Experts of a small language model.
Size: 17 layers, width 192, vocabulary 8192, 87.4M parameters.
Experts: 32 experts in each of 17 layers, 1 pick a token.
Training: a variant of SOAP for the experts, 530M tokens, 4043 steps.
Below are experts of layer 4 (counted from 0) of a mixture-of-experts language model. Rows are named router (the router's row for the expert), down (a neuron's output weights, with its number) and show model dimensions 0-95. Each number is 128 + 32 x the weight over its row's rms, rounded and kept within 0 to 255. Numbers have three digits each.
Before each expert's rows: a language model's description of what the expert responds to. This comes from a sample of Wikipedia text that the model never trained on.

# expert 5
What it handles: Prepositions after verbs. Prepositions like to, from, in, at, of after verbs or nouns in biographies: graduated from, faculty member at, attended.
router:110102123082141150155126175106086122153087101152139101135163098093135126126152092174136135143093081156121168148086191127177114210161176148105099124181145107100125053123148144155184098156219178171127154159130146114078097138115092147137136118080183104191082073100139164106094154126204156096
down3:192110133150129147123082109103088155141106161148136171155103087058118144112099081121109126153142131148097060139120134167132155117197156150167094091150119083163087174149127191116108141179176109150150115052065109067106107125155168124153110154109131135160172097092184118161086145104128104085
down4:113115161111096181119153129093161140100146190109181111136161113112194168163107230154115154107198142243120132119178115158090125106058082090144098117147161141112152142120160148138179073168115074146156163131157169113071152142115132122125119146111113136140173147147128172152140188152128111149
down5:135131106127138118132082094093085100073114118109189121137129092140102181111101089118191113092184136127152101101104120105134166089147149122161135160207175122129163120102127162112162107126195135130184168159197097122137144121111158088167136110115164189100069142184127150132124158146106137144
down6:110096100082134116118099199119102115133105132153126072071120146150127095117200102142112100103129128109194159063184123094067196166205123138160063065111107144170127127137117139117123146115103146129063131122164078127098128123099142131150144171139133137150138167104159080095166120050092173113
down7:183098096146145198142117134118087109128180138146099150142178167100160115177089146143106153117126130061097162130104124152111123149075119125130127062137158125185190112088056123122160150034156115112113147110095113124133107073149050099141090075123112087140093128130119125127094095151085105098
down8:135126090148097090126103098102116093124166102135067115116113169143130170085058134071113133208137142101056069095143048096131145082158154103109121102104138118135110115098088204097145116177113158105103102185175122152144147115092110136114094150140107086150121098099124166139058178049114119141
down9:130130096144118097129111121185082056112128068112161087063138142105132116074112122110117092110154122082109104119169125195150111077140116104118096156145107131141168198105108124155086128140137150150120125119108152116117146139098094109112123058073099157137106163158101185156118140146113096098
down10:143153136092072101094105091121140093091111143062116206129167166112146135130152185142096076129150114162120093098116166139118155124056097122154153115147077184116097094115136100173133101089058086162174149126127082129120057068123113150081110117092169093162072119153067165158149137133118142128
down11:150092138116143125101162190189134149131158143133116146186163167196149115124117186138081090165080192204077118176113136175071131146100126119148161130120162090119125098150132147115094106166165172143116138160151168113128090156177112067104109137133154114146167071105126084120119144135118087149
down12:104102131114117152149150136090110139069171107131175090051160108105140126130165143139125127161090138111185150103066137092107155107120091031114084068145101160113170100103099102146153071135071105125137104122147140106120125112082151130156134129097093144122121174106193109145119087133097107118
down13:121130091092094055166154063089165102134027210133225129144064081088076139143118092126132099109096127143102132124148102095127074090107087112142151106121114106155079118104169089190072108158069124123168154160171116171145088120173193138113140087131160124157084157126123092116148075122132100117
down14:111200138188094103126175175095174078088163108188103118121139084176173193154088091189082073124151137097170123113107140118179129141103074111139103122146170073124137100213102107120179073104127156141175162168126185179152162157168178140091127109084098122116117146129065106132135107179110148092
down15:108119104106071144195171122100173136133164130102113144207100141065186098129181134053094111127121117109097104091048114080126120095110114141146146133189142145166130142062141135153094106144102110159121143158119097116106113139237172165134158172106067156166156150106125169086149145132122092092
down16:089091121129121083141124116092145087158082107137079126174176084104082137046117176109126153105152141124130134130104074134174084148109127088145072147146144173098117086168072130176088121156108096137144126112110096060159114109103098166085175083152175051099092102108098094119152146139099113150
down17:128102129163182101120165169152141146085170063090159155115046094136116170157091174113145073165159155115137107112154128112165080129132106116127177129118150098123123163114072173138169080096109166162113133128157099150054102100123162086196145069131132139086132096169151073107155126084109121204
down18:113117128154088153129166118091167127073107147107092132118088109112121133119148085144144159114135140141139058135106181066177059053109157095153132098099117073072184143138158167118139142147079134107178155190162119134153129114109165162095154149026157129135097182152176140100168127161132119117
down19:130158081165162128112152074109182060120140133123088162109151106151172082145117131144127087121119162182079121149152134171143115085135113101103100162152145103103189176096168125118177105071144103123087155081154151080164165130143114100135107074141143093107140117170112136121093114191145163139
down20:136135090124127090061107127095118114153125117130117142050147113121117095088135082123159112187164113131141211136146204127079159092133130140098103123052169151119108179158163114097170177149193093139140171153106141130151128108114154164100139154123092111150143102163117096140108091143165135111
down21:181147128201103184086096141130143161126057206159110109106110149163084094125139073116138150112165138085106130155096083119184160092160078166141139123116144175081161116168161098100180141115082100146141174048111105127125187156122112165084111134173111080110119174110151156136113134096201182164
down22:108135066155133148139155068083095122106109190160145189080139100137191174059118152073100063111111158164143099092126126153101116148160092170159149145095138107150115151169158095149124088127165070150145143149134127176136152101102147146112112121171119153144166146119103101144105119148187097137
down23:040124135173120104162084178082163125138145112124127132125068096084133089171120153086084113145087120096189117126102146107199102080179113137110123152111085068197159097134138093097187054142141075141134143150113174128143166101091101110142134156169104193132124090109095082145113128094077100145
down24:127115127110059168120079148162103118109153174166076104176130120123096117139116101171175131126114133121154112122179130073132129104115137189142098148116114172092120118116159128146150133162167151139210150160163132113084129183160152130172120122163089130126109127074169164155147188183117171099
down25:162141121068155200125175153187143082137113168113154130130147162151161148112108178157133111163165185166115087118133102150113099123155104048143130122131104103149167154083064108078162098118161153141091149119119138093113167081049116133046147141096117171136102122154126110188166053155097114146
down26:141211118132153145123095112110174103099126112049057116101128155076168097084123124171138149157145108183141187154134199100125138166113162131093112142117118164115110121137123143148109153114160133074047096099100154108193125143114143096126153126077170165101145103077123163151148077108140129099
down27:153122098118083063108170146145165105173142132119132096105173117150101182172132101115153144184137187163120120154100143116119154157080176078115156108131108120102122152099195156121140151114134061043168160120116129143063139150154145138190130190119157091137171143128119157118114081146118142142
down28:120141129157167085103161196096103139112044153098229041105081147128113151156083162135078132124143112119142088113127160134120095176172125107086141099115106097085123161100149184113163127129116130110090103079115111135120113158132124120161173109192090138100091072092149110116104086125102155083
down29:155127167126156153171108088150065066116091174115110126109130110189071106164139121153123043130128121137153116144112118090181141115154141077123161119152103136125093180118148128156127131126111110101147144107171127158129058144133080123110124076118111110123127116065119093107082080123201116136
down30:101050103102184105118079130139125102137077165112104073073139182124116109100157085114115059061103083090094111129120141124169158143118113142114128145121104111118176127174126068134108133076161124132093124104093157106057149102142211106168073148140116097157135123127137146180134079147190062109
down31:169111117063162106062097113132175109092172127096121116170098092161078099122080151157105098121112090096178101146191079157145084074197077080173166104118124113154084141130092060133140130142157091112170110107060126108129150096112114090145114130149143061128108091106161125110129102169096132145
down32:155158092118122067156144142163098176174148155131152154131108125098130135202091125138180139103131099116172117089104169091144112144148159138142099105183151157158133198108146100165119149215064129192110086109140092117058133149092151154148120122111106104164081029195102153180104126167094118162
down33:082133134147139133141104085078102101127155163182105144125134116149090163138079155111149154198141092126125145116152123080151200137130155082142128090147167104208113130164122165094179156153111146130131190135100080157070147078154113127141102128197132166105175142153146098097139054101126118091
down34:085101158113137169167144121125087000134080166132142149169108103106093177096146178137144107181064097143106147183136105130092133119087118175145123127108120150170121123079102126100111098119138136081165143149184145134148111131113156141089209152146174131142147113154153105199096166083157164165
down35:101148143165153095138192178171064181087112161144115142147154152182146122108166136121153130067115131139115164126126087105107145132116120139099138130112107114140110112143164143188137077187151099145121143139089069074169107133214089130085108132086166139137152198160120081076094132132158109134
down36:143100114131050092170120111116121134108132139082141110124111186125148136129116098148108126139190176159155144117175164115162138181192155069168094111179093195198103130093181186136151179153133147146154186181084144113150146097089137133100126142074168101101111074106128124117174099117144117110
down37:149125158200145114148110133129208095090136134165062158120120166104148093149085087156144151069103153052104131102207158116147100173137089160120191175112146098184118144130116150127110150187170129118123118117094077147098116129188119130139143082108155159111156125167181077115116105103144063123
down38:136122089119122139170145181175125141154087137121107176177115189149164167100089123122144213097124100121167154150071179104115159147182120151131080171166079071128136165125174154109144171145055084101141066147063096145097148133106141080183130174102153150132133122129172100172128103122147102187
down39:172140096115119097105167057170110129095113140145111101125194104090188155144182090178143185138173166135132153138122192128111132038117088032218158106103113081138086162125173153153138094134123121160108166145162087158160079162155122104091090125148120161120137094121118181132094131169141139162
down40:141129147124137124108088169199070069187182100143142141093133116137113141152094166142076127047132126108147122114122119103161178198169169088150125160116124092125068097089116108097129109145145086113137217129136126180153161166115142066179115174164184157139119088130121129160140142153089165130
down41:082125142171101144144135111067163088181168124146130214114171107157148124139119117098129126142146110075120126121145136099140124143077135123130117151150125181170153141091133119114211149107129141106127081157127103109151207119189143126149155144120112153096142113112148142118173123039128088063
down42:108140145112096103096147149104061137136111138134170112091093132135121129117146134125111087131125113184143141077100159114091023125125191172096124100113152101123149119107124098101091146158100130057165122147137163137028133105163081151157126125086165185131162114088098113174076193152107117127
down43:153131116167114144136075116150145120120077157081140182134146121171198066118146124083185173146081155200111132164138133125110086098129130165163141100096133083103108105074157140158149157164165131119203128196143162125111146168125097100195188182125135093132084151120129149126158099146176134140
down44:126139143105127150147129136130148180152180098081131123145186168111164114108124103131149102107120077123132114093187080108149086108193152111085124125108139072146125122084084015144112137078132146125155096092204118149130103126089098071115066089137131139063166102138140164165112082118151111148
down45:082104136136078112174116180135048103129172144121085072108071191099104151181126142137124102177109098107152151072173096087123147175092114144151144117119149130110153092104094115239104167125136110154134124103116158094141104100135115125154104203121065106151081120150188133157175074145133138142
down46:185134179119140165152119179165156128116104117186078165179117104103146125149146168155126199157110162158229116114044160155097094152112123216123137156120058138176125102125161129128139118110146122126140146142120128125150145153097135126155133090088124090123034069101172134157159198175142120148
down47:089109097105101113142071100108137123142138159128106102105120175098086071204156046161145123146129152067098153125114108158182150064120063141135128099152136086173165110133093107155122162127134147152085107153084163131126106132162113165110099113090136137133144064108153107098100188159126140132
down48:150132159119070100087141172091078129069120180207127121058160128180170155179060088108156119142089129148103141154085137119074131123106105078103155180111178101158087100085171177133138105144107179127148145176110109160073131091101101136181175141205153115135106105095182122146135096164112129125
down49:124175134077129131155106140192139126116131153123165194143102129111105136159113130112158140169167150177181165099132178120128045134133114140166155133141139129136149136140126132131187181165120081150112110095154176082071139164159127100101090115120139208178171107176098117110151062141129121115
down50:112162126107105113138085097157111062130150166126065138126086118121149132103133092152056080140128090106140149057174130102129139127109141130136138133102127123154085112116053103149157158182169106172072155134114104136107133124063119066131201102147159100125094093089118146090189176121141150148
down51:067073184112138179115113122146123111137160104091152124143115091050092162097087109146117142135072130187120163167143148144101113065134131124158093094089105144037125162077139127109109134165076129134096130108076132093148150164106045118145130092145101142164073168100149091140117097056081121135
down52:142082101149150086094096181098166192153111180073130127076128108168186164116157171078126146091089117102150151135117159084185149167139168112169147120183126120161140109137094123130119171117158130128186161147098139096128122126149111174132216088065165137113111137087096140174076110115147087066
down53:118132094144108131146085079142125134130184147109119217167114150116094114085140073117134100157143175201067068107118123165114113106090116144095154094157100115084148077168126105099149164115060125070130091088163163122142091174162079129117101102145097128106096107121135152114102141078082214106
down54:190131161142117095119106109146142159137145147127131176082098131189190132168102178136178133178085113160085113133145159185086072115109043147150140125102138157084153149151056162130151108155111114118166121179123129120101095115109090185126084109174127157120079113168154164142160097106170166146
down55:095162170102119105173177137163148162060162116144111147099159122194141124132111120112177122132085130176146088092104098146119130166106085064184134087108142099125148091091141156116155137132154119154147134180104176105122079145151112136143175095130136093096115096129086145081124176099136126162
down56:086147150153134188157113142097076127121075144141067142155133105100124171157146177066175119133118104119104102147115181145077094167145140148178105149113088162090145110067164117129140169120136097160124089151106130107174090102093070151156156147209130159126161115128141145113137132125114194080
down57:097069116127083165065121106085169135150131147136150109139125101147157063195149149128121117137149073137120138120118119153163129108115070081161148126131165109073146103119089127116155175124068176129158123144128137105155149165142189188148103134139118130110062135094041155097150097132117152095
down58:072145061129152119099101138134179127119135111145157160165198072069095139183103049132133168123122140109069112191081145087088110089150102159209137115060126147118148155113121104170114048154138142155105114119146080131142186144051142154122123090148133139080081135115169120109105122132178124084
down59:158102076146141137090130146142165192145149077166075044106116173174102134141153112162136155128109134130063130068108193124095125163116113079119114097165092087116095102084065168072131114124132161124028090126145142139167141106106092114159110155089103136149161128166143132090167108102105083161
down60:129104119108089123162187126093084136124054103118125082157117095076107141127109142068106150090154111118113116151145182073165121183157099167081113109118081106106071094123075152189077102100141103152163107122159127169169123138085160149103082086144101136066092143164112141073084133126135071078
down61:119085128101156145175135139115143196098142107157086112084118178131160130166129161164088117103156152221108156072135192078144123143145144133110142134179121130141142197120087092132179079095073125148130097152114037172125141147105141116107129110098129123070114124161082149130096183153136130176
down62:133177141144143117138168179089157151137058148136122100086121187157202154135128149116121131037183174096173089118161108124130096116122177145108075112129126121112154112122154144109115156076142101106090124155132192171128125189126160127087129134129196152126191126111129134142112124105091149160
down63:131177144139106143110151148131176103160169185125130075112123142130133108095127125118161154126172158182116134121115114136165140155125154102169092179130148123104147125148128128152088169112121148139113189127126183089134133086079128122076148136156141148131129122121103140100030165089134057119
down64:162101078150172106119094116126125076125114083137143137136099151127132146188129151161133136119110116145143152112141203123164124143064147136162185113134143088180124105107134092216166121192105087150144147148163150184178179170085118152135137089151110145156112143125137161082180172143156162057
down65:110137130106137105101155132148115125131121098111096125192190135113069111170141122128112125133148186133151148116153120147086144124104107154184111069107129127109109138139122093105082095163124137143122146108115154071146182119121119119125124175076181147192126131167022119131090102051030135143
down66:121150130114170161091092111156094184160181130107135078132098182108092119168103142102070119127171063152175134141137106153093171180162160135144114085114142150123172149148083106108142210110128178113127115085129121090154136136087109135148136151203076155080127075158124159136112167167043126100
down67:128149099093103167128092088180157151114139174104099175128107097187157117112147187131202075177107181084077123122088116173119080155045165143105088077146168125157163126154035105086113113108128118112116108160094077186124170140166093127121048133125105125094106087171101153127072102151104146134
down68:107060120174119132096166161204134080115068137136161150172162079163133114108181126128194150116153124110090086134059148165147103106192150148190147134119093173159226111144172136115121119112138173112030114109148087100137147172103082114138163134149151150152070103105104125132091118131153109164
down69:161186127110204105135138149148146143106119144087180121122121132067110086108113118171120137091109114181152165106132076146146119176148189111032180175059050088113135161146147147125150147138128176142130195130106157165114187136129168111162065147201086130099130106123164086079112143081121112113
down70:113112140114117137176188094171139089153155134151166179091205163079135147141084159157149133107127078106131120130100159135133142128075061144059101100156148102140107130183153102147084199114087091157144135103117209065065156156184125125168120117137146087134148092182157103094143110110172084070
down71:133196038137114088106172159168140119124116114151160161141105127157121114096126108111086154093167167176090101156158181127185063145127087161117145127113122135093175114119113152144109100097131125153139183136120172121177104139130155116165108091080133102168133195167147156142152129176064094214
down72:157093146158144144135130135155078130112144127099057087127098172092125117125131165159152153108069118132080133133096121057105147150130128113156174131106183185142191087141155133111112086085094125083140103154123186126138169197131126136102163141176151096127107151118163135061101159134131127084
down73:095131068150086135134061125081113183157183142096135118129168176135167115116118077180116119163143100140094178139130128165114156119161215177110137190130104142189157138094084107184136169141076143204119165100077182110133111157120106135107100091067095138101109114133133099155199134127070148134
down74:152131112110141159135111105183094116093134099129146177103154107111143135083128194155113136076129114175093084204131088111107060100134132171130142103104142122131126143185148161108111167144097156078139123138141201149117120114058149183124163102178107158150166116080117117141099128184171130162
down75:080139131148194170147138076183160072172100163111120138119098147096149079130158125129157138160129108173136086119123133126155127162128098110126136103177149130086160132134128111115166120190150131112137109148193207125096141182122105146153159168159140130183147150119167204076125154104115084108
down76:101140059176107104107083143153185122133170111104202132148117143160161146096100129147112160125050116129170178111096185150122047151162153128092073126120083107161173158103120137102149100088115106094141129085177087093128142145112160147167159130083104081138144108164106120152134101105115112139
down77:179095151126143130106125098147122109163128129036098115224108128160148141168094159124087159139143149165160114133131148111122129135120150150127166127108222105073140098163083196100162124139113138097170091141156130113109087145096134115127124125150140049135120172116144138087145161157121179129
down78:134104125066102143125129167172140135117154081164130172134120093155037142116121152113156141114105168124125135192129122161139082173148122126064173110076143142085139124131169138200151171144105129130091156098151134159127176130183144141106081125110121109169125157150136150100110125176138127180
down79:160109060097086125168094144118088128139042121138118121137127123050071120071115127151167143133162091062151182086149095111078138082146122152114139169119113145112088173171091113125134114118100133133129118111138176114124107120086096123157122121120175108108171125095123086177094117096191068111
down80:103156155112170199175143126135045108112122097138178112114132096158103150173191167129139172076143164133133124183083119102119090179140134118123163126140118127166110144099105056103123111119133164142135108187162064149124134100176115164155144139112086115117182172085120139129158056139166109135
down81:158150149114063087122124127125121168085089099133118117110123162138138113143168139125119150135220138159162112170148042159135105171118133118161138081102132112078073189129020135085128156094156128102108138164113082121122127146105129121120174167155099121114116171178120136035149097151100076132
down82:098119082116145141104149110148114131125122122135155081108048155149075108073136117096079140087052175136127134160089112151103162061143158115133117152114097153088080130099159130076064063086084116140118119101205118069163088110104124099101073057180102137186096138170131090124118109074094167109
down83:130173163102162120146178187126125146152149082135091076145169094159131072167125153115109143175119150104090147142134099119139138169155151148075097168144137158133159159158155109077150172105162162108139156106107091137148184155184145141172128137173128123130169116071151147117147135162203140184
down84:154121143074168125137132128109167089126113173121161149132145180129129145161174083088141146158126165116162152071139115102131199093090128130154144116118137115047148166130091114102144136172119174120096092175114125100131115140069159145078119107141163122074105136103085119127124084149136195202
down85:124125132164116135108185118170121085123119100119126092119109157192102115054072134114122107118038082067099166146128098104118107131159108189122115160085109089103120105102135166167126098104176141122160114135140106147110119142088100144129088136150093119141158139103116171141124124149194170190
down86:187103169148170129132161058081212151090202141136141123188138059126117153188149091181157120133118124125128104080135103131140062144117056069084085079071142143103151131147173180146124140073081100154100159117101131156129104128089108108117133092149084122120190084095069130193122130157134133118
down87:132144138171119111126108108170131127142106152096103141148128128114152108104117124147092094174174164130124112135153112167172027135119164111153127092158156150137139101143137105134091141137177088163155127119118120137156126202175155114116145086061204160080172180152128130166129126103146111143
down88:112118051070140115140113146173168133170113126125171152141133128099117112164088149106058142137102121070148157161101106167125098181143133180136092138067134101142153107103123076090133157106155066157107108146173137099129095177105242112120126110125122173129133097115124142176143123120113096095
down89:144134123072134121164155123088068152137103102141103087067102130146148080122134107141076089114144112113093082057171134127129080145045096115075134104085150101098113159146144126114083094133153156115116122119137135120143130075129135132089076099087098167141122113143084112184135154068093132138
down90:142129128117086135151124152062078112141112137115153177114189092131145152106176158173127097163140060103140141183120047151115168132089179167122175133169131112139146137106149088129089138081080199124130154113103090135119120055159124138142115135145102166158152124104177146071152127144192165127
down91:161162113112165115157107142124120108089132162119153137115210103161085119150090111142140150130157125177122165107079175116099124078187092160113118079163155137065077183178118204045120182125087150119103160148168073136120140128120170146075122131155135095149095172125122104116116128121111166171
down92:125067137101124149115100106133098156141100116092083096100135083104097078109162125155122121094166097156116143146170142105178134147160100082146105144124070083096083171164179095115119050132184097106108170155115165185102129091156126147110151176088130150176118158111066127104115074121087095103
down93:167126215094107098138156146135129117145128113147143067109121163149083159053115134133202141104135099126129112147139078159109146147131168112101124135134121171103131125128160186133104123133082153100113043104087080073158109122114128080154123155080166118080173175109098165199117081134131077167
down94:086123160149096078128138081079118109127098104095165105136117090131100155136050111159098197128158129141129073149098132066088154112185131152128129127115148158118126126157138129130114123148122115145109112075122122177104133095110062172138183154166165151143075076087136149180106075087188192175
down95:192115104133091103108094106122115126127163106171118094140103204069159104206097068114125080125102092081088116154184089101138121088169127095112138088122143159185137105143136157111138112084127170098084174163113085095101160132135157123116078135093108138133113160131110115145136130125170084088
down96:136136155104170081125182106141165179017172156151134133157142152212149145183086100129162159095166150120096114106163130120147130121031158066162136139107187142144084120111135163124123147109122121143101109181143148099122114139177111166076108119147081154153150075145123146139160144064154117136
down97:077100080123121100165132142109089107073135072119098094148089164107085118143115088116104110101159136173129112118097155143120119078166114099140150112134089109083139134091115063134108184172134140111087199092129131130126224100166096094117186091104106143185102081086092148125113089141073107124
down98:147149120104079089082101075120192150114102161063111148121115110158075154122134102123071110091099125085116095117177099045126120102083160130163115159125105074167109173135128074114124116109094095112073129132070153139132150136119189164069070049119124113132162101129159190095126130130146136111
down99:151132155119121086151103146065123124133164142120139133122115146088127076131120116165102072099108168133137129124154098137131099136140122098149148144125058101121103137115091108126148112097089153115166103184134123155160164146185139136108086087130172158178156118138095132136119156131106128140
down100:119157121139119075030141112138165144102128091104163132157103186138101088135068108117148144098094158176122167139141102156116100128109085076099176150095114126150080138134082120096176098093108106210112102194150134145130078168143144088130175140143073153160123124092141110098197129104190070096
down101:121162128070155095126084092164191145101134137086179221141140077181194160118148135102120194152115182156143136135129105145116175141102132103141134124084138110107121144159159159126082171113122110158165084152169102127141154072137140108208163147159134175103061172106123109129129106118150096166
down102:137094077138155081133153121128146189104152175084104194121143119111123110111159074121097172096104094123149110091137198184121179077094173152107093100150122139132206175047127073139116179139143170153127138110160120194144169146152154134111145111161166106133093148136104134156123116153092140116
down103:083150141147180164175102160072096130068126171153102139120089089154148188147194130117120132106107136132149126175154096191073157156149152133132054095160110054118091166103091105124135106121170120119116116086119094073137062102126127123117098083088130136140190093114131169152106113116111115168
down104:107136078074121158111133138080142130080131161089171154152142134101102100105129119117182140167169092072152078154113146089190124090158159133079165109179117143129115146084128084123127142154127114112151146166139163136206083208158161152167142145118161157123115057109164168166080144106073104149
down105:113149180100106081148157196124090127143110155125131124151147113086132132084057118124134167120099120175137053157136152096122114146124087124121177131100095079088143115123179131167136144152145115132169148140068155126119150060119105107108118102163141167104130107176154079124121087132119067107
down106:149055140120155083137115126094165188061125116139141120149153128165142139157116157153087079070145078138151114061095099121124080128124161144142096150055118104141129168091123127153118110087058092123174164187147126153117098155180085129070090145151160121148082079114112076083138114094129121110
down107:149156092126122140083160160106172150112058123109134110085120189130150101087095158122125169123159154140180123123049097203150126165103126175135138104125152147124097101135132119092082122103169106096157147121062109163141110101123109080076089185169148130101173164168142109125095137148151152113
down108:117144105192136153118154130197095112124113148127110130138167125124145091111117088112120101105124138203105153172101155097100126154107148078178131141110184111110144118089129106097056091095112152088160132060190174133120142169123160160159118181095087176205132149162085132082107172106129144140
down109:189097143071145094107080129154079089145126139132082145107140097164133121091150101175131154154130149090140114098126104118048128121124117079102195091105162159204161132102078079152200108191086098085101115145122133180083114154080139157153102075116177087096070117117073126084062172127129127144
down110:167144161127164107138109167122132105157105176166135147092123178154112154085104132099107107115120106198094176199185181153172109072125152137086121147132142145177045158188178179138151167124120079065146130125091174134146073128131136151103117118116175142171172154114119156150113123152064160159
down111:107167105160163124198145124133091131161096146101189146078205197107117161141088102153168176160105072128142125143170200157185146121135091163128097110131115131126078138152096115169158155192130136135146121190108147121162149074092147096082160091129054172138119112062118155150102131104144096160
down112:149160183128133124117133121097115178133138112126115158081085113136175102157210158066148181093100165090152087151119079156077126102086111067155111141143113156142075152117159182131130144130126103127131146121110175137104152153148119044179094146097173142076084159110080175119107122133130073108
down113:129135086089066169118201120089149073127158069152092107088163122095099132100167084150124127079129105118055157154140143144155115158118103155123122116121104112138139126132135123104169119085156113163128122139138105111117161163113145093095136060082071082099108077113141148136138126121090097093
down114:196144076130072116115116123151145113175120160114116140053091138170110162118083128157180116088099135088154111131203170093102118197132148082101083103151075137146104096110108143140113144156094121125133127148106184129162085055137127122114159105073096134135146125113132107179113162163043125126
down115:145101118196095095144176123121064152121171175205115158151138067131089108120102147086070154069105089127113103173161140139163095160143141140114142113132156143115120138132207133168093064111122166119127155091135114140092142061156135130149130135072164103138205137086160117180106102188097174125
down116:091172115131123145083127089090141094137127189110091104106132176107120122212201139123086085152070145135164093193105126128117136171113112139128050128122131119134119148132184111136132121155159067210125148085124050086106148136130041184127192149109070104099132116128100112122149169144104145138
down117:170125112071095129140139118157084132163054153133082145127186086106143052140043114163098098166145166092119103134139125135119134145055127098083102140112148121082145194156146116101107109149101152121105118142140096223213129194105097149136161073120110177105162134114121134136159125161123122142
down118:198153123148101133050172160075132109125154162066147157086105071108143048110132098097092103134109150097112119093106138122079086197135144087182102117092134138149067130106111140199140102161164102079084099128211170140141086151125149135144138099104140177114121147065102103164110139102123139098
down119:134113133151086115176107097100120164124112102116095089093135051089108086085184117104169071192158144126169119124104108193116049180083130089135144139148073175149116168119184140110124120071120129080112122099101128116112127057150138114122158129124153124104174154142115199099138135143117156135
down120:146132222106169136142100171131152124099129094084103159154104175095110099128170137116130183097146135124157135098130136057164202126129138127094090152189103162133134123155127163108123153152116144081089118113099120134098097151115166084146125123075154078083155157127122134091193102112089113150
down121:139172130208072136155130129175102143147122113106113172098178134186137180096181117140186179120144128171143114161117108098152098156139171182128167136192138125184110159089177095157155110136170084093090144125093092135134149097151130139133084145097039123124126108145136164131133140165150143146
down122:085130147103163094140115146116186134127129169091104092155134131131123196078110153151084076110109061145129144125137120077147068128159099093107168082130167132090079144156135127100157117106093184079104129185114134140166078090106126175179080120156127112150162098151108118151166157118124138134
down123:133194101179114075142180105086122161145122146078112140143139132117153080104084120107156170109099105186105137105161149166133121056158085135141134128139119063147217093136052151186158118126165097137165110154163090136125103146113105177149099132136129051127090095136147120144157146075121150127
down124:165174179212037132087114096121161134069103190131167124164133124143157196077168122142169147120187101134099142128076135154149131138196179145105129146146080144112143083129165127114119129140132131134136108129166112125097118098142125112114162184141158195117105142112138126123120068083091131122
down125:068108136113114104134144181160102139171071094138133122153173122144197154131107072145161140128143149143147084083156173158153130114134128158119102115137156105078124104159136103136162100149152166134123112151170088137123093181182131175150134132110127044108171054195103166123217091135108153138
down126:106170146138131069157121134078193125144162133155145182125118161134129104107149073133149111174141130160126078101128084149101166130076106189120070064113098101127125100142152186152145114149109208085087149146143160124104150121082057152178140161076135136071132211172115135101075172090140099091
down127:119108103118156126150142107150147140189090162138091153219098152141126159133101125117116139138161158083148164077147117102153160108085082160158137124110107147170125116106110157156166106135144153111187104099151160092109070113193174116122153167221168052178145164130122152137162085143149128125
down128:087119125146146130149125090168153091117101059115110184135125127082161077134043189193126140139193127118147159194164123154136184108091137106123095065092125148136123113107076166140091124157101151136111129063115083093132149166062132148137163091157157143151185128138114141142151053187116076130
down129:142197102128125154150107177071092136120142106158197092134205123129151097104134170190180151134120137081180085154124203127200132111095162127140143142098171149136100146132106147138183101158164122172061098094101125114153134170149113099151152122100135154141133115109115094185135135169106084189
down130:139101134130114116120028154209120103124165184121147091069171151126068131131088138136097126096109110129117173100119126089183147108155119127135127156120141109151087142152083064153157081088161146071134131135147132121079127136072173104176102090082055159117145132142097159108056138186120127090
down131:135146103110084159144097194154187123114113163088148120162111099104148148157128119129220159113092122127135126122128120109150086124202113110104154186209145120126156138133144140124086118084169136163135145154126153137128089063175093157168136101132127134121051190156151090168123134093154124125
down132:155106109162095100157144122097105083158119075153131141149117080130109063140149156161126121104086114121130154170187102199172151137084124118081157117127121089110150123117168124127165148149097128074151167155110154100203110128130089158154169107172135139124147111106100130129122144178118140128
down133:115184159187107094192077114137159158059130194153167126161100119118101149142124117123106130099131154074161121178073188111183137109137082076102106139112161151104098118168142148132136144148157137096073063160092149163110125121157165079129063140121149115053127100119070131144106113110117078175
down134:124110144124004081114100137127121159105102107180128097121116111148126050132112100109175187159098140102129169100121131071101080109130169037179166057105041124112166100156102132112109119178077101099155098090080170127153125129160139157120101134120147072100173111157118091118165102150113103123
down135:125120111131094202116156124128123073139101112114133154131131095159149115124101092047166181169170150134068168094148117077109193190116172085108162124178129134096147170128192092129173079123152167151107139135147123067077099136184068184111145099143052138188144184113058163153131082112142080117
down136:124189162070107128114132091161123113146104091131104060166152053088102077174123082073097140140169194204117132119153161138096132116094117127129153109069115132134080060060112153156146135160146104164159106152142138130108121138125119109087161123133159159141128137126112110130087126090127105120
down137:140112117068122108110094161124114113167106127116166084162126228198143089147166143191165182148110129124135081110137102081148139114141144115097147132083125129055163121092132128140103110235106162045167117083162123131138051179153110099141176149119111140115154146134146102125166136160109151167
down138:139125075182137141114109109130109133152171098159121126080156183125108139096127073143110132157139146106137061087138102122134155158116161111090053108084094148077171145091131161132126158120088166106166095115138101156093184102049060116140162101170087174153146117083105146195151083094159137123
down139:138144119138124145097120116079066148121173157088100174160093119106147150130041136160144143127120141164104110108093169137115121165090111143145146107148141096143071179102107074150231112146185134115142123159109118145106141158061124140169144092165107176102194193200159200146118147070161100081
down140:156172137139146108130120170171086085143085081104115108081120134113166153130146137147074148105124150141184099108118156142118088157112124173133125118136031091103120184166139150125109134101122121099096176158163137131107120137131106092100106091170052073126147156197152183071141084101121133183
down141:108160144140055204135150139069104112127160145138129131099125072114142103197098155101115118138147151156132125070128118180100099130061133105137088105137171139087130074088112142102184127129141166170090071115137163128147074138151136032094104064091143174125122175117097111113168060135142115158
down142:029143201162167118115167159095130102126164147086197087117150170210153150096099112096103129127116190110101169127170137109088129147149153111085129151117113087129202147171097151024141103165145133122139092144126115095124135114154148077061123121150144125143109095124147128096143097158108116133
down143:109137130166158206080129108131166105145157161064088120140141202107177118115132150114167174202155114129106143152189139166167186130155159124179132164159147098171184089095139112119078157124098144048071108114157165133165123141084203166161160174136060117149138172137196107134095140135109137110